Weights of a small mixture-of-experts language model, trained from scratch on English Wikipedia.
Size: 8 layers, width 256, vocabulary 32000, 29.3M parameters.
Experts: 48 SwiGLU neurons an expert, 8 empty slots to pick, a shared expert of 128 neurons.
Training: a variant of SOAP for the experts, 792M tokens.
Below are experts of layer 5 (counted from 0) of a mixture-of-experts language model. Rows are named router (the router's row for the expert) and show model dimensions 64-127. Each number is 128 + 24 x the weight over its row's rms, rounded and kept within 0 to 255.
After each expert's rows: a language model's description of what the expert responds to; "mostly gets" lists some tokens that are sent to it at least half of the time. This comes from a sample of Wikipedia text that the model never trained on.

# expert 28
router [113 164 173 109 119 100  90 124  90 115 137 139 130 124  96 133 148 147 127 180 141 125 144 136 100 144 177 107 148 135 151 175 187 165 104 108 120 145 144  94 179 125 157 109 106 115 113 164 136 136 146  79 152 141 113 115 131 121 164 134 124 145 109  87]
Description: Plural endings and plural words for groups of people or things, such as whites, ships, members, women, they, them.
mostly gets: " they", " They", " them", " members", " women", " men"

# expert 47
router [178 152 150 117 105 111 145 155  91 131 156 113 118 136 113 137 159 168 155 165 151 108 170 142 111  87 138 138 139 137 147 165 147 181 107 111 151 123 128  96 120  77 118 100 130 120 115 149 172 108 162 103 120 143 150 115 124 110 144 141 113 152  67 104]
Description: Nationality and institution name words and words like other, various before nouns, e.g. American, National, New York, other publications.
mostly gets: " European", " various", " Japanese", " Canadian", " Philadelphia", " Russian"

# expert 40
router [160 142 151 102  78 126 128 107 131 146 177  94  90 137 122 125 160 146 140 133 166 131 149 128 107  83 126 153 142 154 141 150 151 132  98 119 170 167 149 107  96 125 121 106 106 124 115 159 138 130 166 148 116 128 160 112 136  99 129 145  83 175  93 116]
Description: First capitalized piece of a foreign personal or place name in lists and line-ups, such as Tra in Traoré, Kil, Ko.
mostly gets: " Ni", " Ko", " Gar", " Al", " Ben", " Ha"

# expert 0
router [123 171 149 131 130 103 102 122  69 118 126 127 133 126 102 153 146 179 143 128 158 110 169 141 124 115 127 121 159 128 158 144 126 135  98 123 137 141 133 108 153 113 148 118  81 103 126 164 149 112 131 113  98 146 128  71 133 128 169 132  94 136 110 109]
Description: Main verbs, mostly past tense or participles after was, were, to, be, such as held, released, announced, evidenced.
mostly gets: " began", " held", " found", " announced", " received", " made"

# expert 42
router [152 129 146 116 132 109 129 139  78 125 133 148 133 137  96 179 110 144 146 168 107 117 116 141 102 108 136 116 140 140 140 127 173 136 124 121 177 152 157 122 154 125 117 120  92  86 118 156 154 114 134  79 137 135 125 129 137 135 163  97 102 140  90 122]
Description: Abstract nouns after the, a or his naming processes or states, such as development, treatment, control, influence, status.
mostly gets: " development", " treatment", " education", " production", " success", " response"

# expert 63
router [143 137 130 130 136 121 128 134 116 141 135 139  95 140 120 126 144 166 113 151 131  86 132 115 118 101 140 147 147 155 157 170 133 126 111 123 151 157 149 112  95 114 134 119 116 129 110 130 153 123 158  87 117 142 121 124 166 104 135 149  82 137  98  84]
Description: Prepositions linking noun phrases, above all of, also for, in, with, among, during, as in Coat of arms, Church of England.
mostly gets: " of", " for", " among", " using", " during", " Of"

# expert 7
router [139 121 121 105 147 122 140 142 118 152 123 102 112  99 126 133 145 146 149 124 169 121 161 140 130 116 140 163 130 161 167 162 140  92  73 127 136 120 120  99 148  97 123 132 122 108  91 190 159 123 112 135 115 145 154 132 178 155 154 100 121 120 141 118]
Description: Digits, scores and pipe separators inside data tables of sports statistics, chart positions and results, e.g. 0, 6–3, 77.
mostly gets: " 0", " 0.0", " $1", " −1", " 1–1", " 0–1"

# expert 20
router [118 116 121 123  60 102 144 177  98 120 150 117 116 144  75 182 173 136 120 141 124 124 151 137 120 104 177 108 131 159 127 118 108 145 126  94 164 161 132  82 116  91 102 117 127 104 129 157 144 132 139  97 144 145  95 166 147 125 141 144  94 132 132 138]
Description: Common nouns for a person's role or an entity's type after a, the or an adjective, such as player, politician, professor, facility.
mostly gets: " player", " politician", " director", " member", " president", " man"

# expert 34
router [134 123 116 141 107 105 117 115  92 136 156 109  99 112 105 143 124 146 111 158 157 120 150 116 130 117 154 132 149 138 180 104 128 125  99 102 145 154 134  97 127 105 149 114  76 102 132 111 122 138 133 118 153 142 131 117 158 116 143 132 122 132 123  97]
Description: Prefix pieces opening a longer word, such as dis in distorted, re, un, con, mis, plus lone spaces and hyphens.
mostly gets: " re", " co", " un", " con", " non", " sub"

# expert 16
router [165 145 143  89 102 114 116 125 129 160 173  76 128 139  82 175 150 131 147 146 163  96 130 147 106 105 118 136 154 161 144 185 141 132 127  97 147 129 172 117 118  91 130  96 101  99 134 145 148 119 117  83  89 106 137 120 125 158 151 124 110 162  84  99]
Description: Articles and possessive determiners before a noun phrase, mostly the, a, his, their, its, and possessive 's.
mostly gets: " his", " its", " their", " the", "The", " her"

# expert 26
router [130 148 137 132 129 138 135 141  85 177 155 129 143 135 128 142 153 149 136 173 145 117 132 126 128 107 143 134 117 135 124 164 116 158 134 124 131 123 131 129  76 105 155 116 118  88 110 148 155 102 140  78  85 127 132 129 142 126 150 160 125 136  71 114]
Description: Nationality and institutional modifiers that begin proper names of leagues, wars, teams and offices, such as American, National, World War, State Senate.
mostly gets: " American", " National", " International", " military", " British", " European"

# expert 45
router [139 122 138  78 123 131 113 111 134 173 141 144 135 138 130 167 130 163 119 130 146  98 181 141  95 131 136 148 116 140 143 134 144 129 117 133 134 159 162 108 134 109 137 106 120  93 103 146 154 175 131 102 144 117 132 149 167 150 129 136  81 141 134  61]
Description: Hyphens, en dashes and spaces joining compound names or words or opening list lines, such as Runner-up, English-speaking, Gazprom-Ugra.
mostly gets: "–", "-", "–19", " inter", " '", "—"

# expert 33
router [152 128 114 101 126 124 140 169 132 162 166 136 127 162 123 149 147 129 145 138 165 114 121 148 110  95 130 154 153 156 130 136 149  96  98 104 119 137 127 111 131 104 150  93 126  95 108 130 164 143 133 125  93 127 115 116 150 156 167 139 113 162 133 119]
Description: Pipe separators, numbers and labels in election results and sports tables, such as Turnout, Votes, Majority, Swing, ±%.
mostly gets: " MPC", " Turnout", " ±%", " Sheet", " Votes", " Candidate"

# expert 5
router [132 110 129  82 107 153 170 114 111 172 135 130 141 106 126 184 120 174 138 121 170  95 134 143 137  78 130 124 134 183 169 124 134 149 115  90 123 127 160 137 125 140 129  89 127 105 113 140 185 153 122 132 113 150 105 115 142 136 142 148 130 139  80 102]
Description: Bullets, pipes, dashes and field-name tokens in infoboxes and tables, e.g. Website, Coordinates, sq mi, Genus, | cells.
mostly gets: " Coordinates", " Website", " sq", "|---|", " Clade", " Genus"

# expert 13
router [ 78 142 107 124  94 118  85 133 146 158 184 120  98 103 105 161 134 147 131 143 144 122 148 151 128  95 125 123 110 157 174 167 114 106  96 145 130 143 140 122 148  80 149 115  90  94 128 152 151 139 132 102 151 129 133 101 199 148 152 120 112 169  88 111]
Description: Month names and date prepositions in dates, often after on or in, e.g. October 26, in 2002, Oct 2022.
mostly gets: " April", " November", " June", " October", " September", " February"

# expert 54
router [105 127 115 131  90 123 141 135 104 148 156 102  82 125  73 138 120 178 134 139 145 113 133 144 117 140 122 139 130 150 176 157 121 107 132 113 139 144 142  81 109  89 144  97  71 112 144 138 160 116 133 113 151 119 108 100 163 125 144 153  83 169  85 111]
Description: Prepositions opening time or place phrases, mostly in, plus on, at, during, until, after, as in in 1985.
mostly gets: " In", "In", " during", " On", " in", " until"

# expert 46
router [126 138 170  91 112 117 153 133 125 151 164 123 152 115 106 190 108 141 162 111 127 103 133 133  95  75 156 154 171 138 157 130 136 139 124 106 118 137 160 118 111 103 112 121  86 150  98 165 134 140 139 100 103 116 137 131 153 134 165 116 118 116  80 108]
Description: Pipe characters and |---| divider rows in Wikipedia tables, mostly between cells of sports, episode and climate tables.
mostly gets: "---|---|---|---|", "|", "|---|---|", "|---|---|---|", "|---|", " |"

# expert 9
router [147 135 135 139  86 119 160 153 115 173 147 121  97 138 121 122 113 140 127 156 162 129 136 135 150 101 145 105 130 143 155 115 127 105 125  93 147 180 150 120 127  79  95 102  64 118 134 142 132 128  98 110 145 127 125 127 143 139 142 148 136 150 120 113]
Description: Opening word pieces and prefixes that begin a longer word, such as co, non, sub, anti, re, st(airway), plus slashes in chemical identifiers.
mostly gets: " co", " non", " sub", " pro", " pre", " con"

# expert 17
router [137 155 119 110 122 109 140 165 113 154 186 114 114 109  72 163 144 139 128 147 133  98 135 148 129 116 125 145 138 142 156 126 151 147 127  73 154 134 147  94 103 115 184 102  97 109 132 154 167 104 101  96  97 141 106 104 140 143 180 151  92 161 116 126]
Description: Indefinite articles and the adjectives or quantifiers right after an article, e.g. a, an, great deal, same, much, small.
mostly gets: " an", " a", " more", " small", " large", " different"

# expert 55
router [108 171 146 102 106  92 136 125 125 160 131 159 150  97 105 140 144 155 132 138 165 111 150 176 117 138 127 135 125 132 167 144 135 149 110 147 136 143 132  72 137 134 153 121  87 146 110 147 125 112 159 112  98 119 107 131 145 138 137 103 106 120 115 112]
Description: Main verb right after the subject, mostly is, was, are, were, in descriptive definitions like "X is a museum".
mostly gets: " was", " is", " are", " been", " has", " had"

# expert 21
router [162 117 161 123 132 101 117 107  84 132 200  98 134 127 113 150 180 139 143 158 161 117 148 145 117 104 123 166 150 144 122 153 171 112 102  96 148 145 154 123 137  85 175  96 104 123  85 155 126  97 124 117 127 152 148 102 150 120 131 118 123 144 107 124]
Description: Word pieces inside Spanish, Portuguese, French and other non-English names and places, such as José, del, Ligu(e), Adel(bo)den.
mostly gets: " José", "ón", "que", "dé", "illo", " del"

# expert 29
router [161 134 131 103 126 120 128 126 116 174 133 122 114 120  68 160 133 155 144 161 131 106 154 124 110  82 126 130 120 132 127 109 169 145  95  80 139 150 180  87 117 116 117 115  95 119 111 140 145 152 134 106  93  93 155 117 166 106 138 131 141 178 144 115]
Description: Single capital letters starting initials, genus abbreviations and acronyms, often after parentheses or dashes, e.g. C. bondi, B.A., FGM.
mostly gets: "C", " S", " R", " K", " E", " O"

# expert 41
router [146 111 119  91 123 119 135 113  84 165 142 116 102 148 103 125 171 140 134 170 148 120 163 145  82 119 124 142 122 142 123 167 169 170 106 119 132 174 154 116 121 122 131  98 131 111 139 140 156 102 144  86 151 174 109 150 180 106 138 143 122 164 118 144]
Description: Coordinating conjunctions, commas and relative pronouns that join clauses or predicates, e.g. and was, but also, which, who.
mostly gets: " and", " but", " which", " However", " who", " or"

# expert 43
router [163 109 154  75  95 134 109  94 113 162 125 122 118 111  95 130 152 168 131 119 131  91 162 119 114 128 157 122 123 162 124 155 179 175 116 107 152 124 203 127 128 122 117 115  92 131 141 174 158 133 117 131  81 153 148 117 139 137 127 135 140 191 160 112]
Description: Bare space tokens in empty table cells and capital letters starting abbreviations or foreign names, e.g. OH Leuven, VK UP.
mostly gets: " ", " T", " P", " H", " M", " S"

# expert 32
router [131 152 118 149 104  90 128 110  67 134 116  99 113 121  94 145 169 166 127 148 148 100 154 132 118 121 142 120 149 135 143 120  99 145  84 114 156 153 128 143 156  91 151 111  66 113 134 121 124 136 152 107 108 179 158 132 163 136 132 139  99 124  99 128]
Description: Verb stems and verbs in narrative prose, often before -ed, -ing or -s endings, such as tell, prevent, navigat(es), account for.
mostly gets: " get", " tell", " worked", " prevent", " give", " wrote"

# expert 48
router [172 119 109 149  96 104  92 150 133 135 185 139 119 112 124 174 144 140 107 124 128 113 160 146 105 114 134 117 136 131 139 145 111 157 124 142 116 144 145  86 112 122 148  91 105 131 135 136 155 114 157 118 106 111 135 114 164 149 136 110 123 110  92  97]
Description: Line breaks, list hyphens and field labels opening infobox or section lines, such as Born, Coordinates, Genre, Website, Headquarters.
mostly gets: " Preced", " Coordinates", " Website", "Scientific", " Clade", "See"

# expert 62
router [131 143 135 125 134 133 167 145  94 165 129 131 103  82 104 163 130 152 143 143 152 106 157 132 122  70 168 130 134 167 148 119 127 171  59 137 152 128 141 103 185 122 119  97 127  97 132 172 141 103 106 126 102 149 161 133 130 116 191 135  92 132 122 137]
Description: Numbers, blank cells and stat-column headers in sports and results tables after pipes or semicolons, such as 0, 1, Pld, Pct, Apps.
mostly gets: " 0", " Apps", " Nominated", " MPC", " %", " Pts"

# expert 30
router [134 140 133 103 112  83  88 158 118 125 157  80  79 123 103 133 145 141 112 124 135 113 123 142 105 122 102 128 175 137 149 135 155 131 105 112 126 127 123  98 145 141 122 128 133 125 110 147 146 114 150 104 110 134 113  92 141 115 166 114 135 144  91 106]
Description: Words beginning sentences or clauses, such as which, where, when, if, because, However, The, who, that.
mostly gets: " which", " where", " when", " because", " However", " who"

# expert 2
router [151 161 143 130 122  99 147 135 114 123 142 108 104 143 115 137 131 165 131 157 159 127 150 144 115 103 120 166 155 147 147 154 111 124 126 141 135 170 126  87 125  99 131 137  85 126 110 154 151 116 144  83 110 129 124 104 186 119 155 146  98 130  85  95]
Description: Prepositions and infinitival to after verbs or nouns in running prose, such as to, in, of, from, into, between.
mostly gets: " into", " at", " from", " between", " through", " to"

# expert 44
router [134 120 121 129  80  95 138 112 106 167 120 124 126  87 120 162 121 132 171 148 141  98 150 120 128  70 127 114 111 149 135 117 101 129  63  95 118 127 122  69 157 130 141 105 119 114 114 116 137 120 141 114 108 145 165  97 158 139 166 132 104 134 137 160]
Description: Words and fragments in infobox labels, section headings and table headers, such as See, Preceded by, Personal, Career, Years, |---|.
mostly gets: "|---|---|", "See", "Personal", " Preced", "|---|---|---|", " Succeed"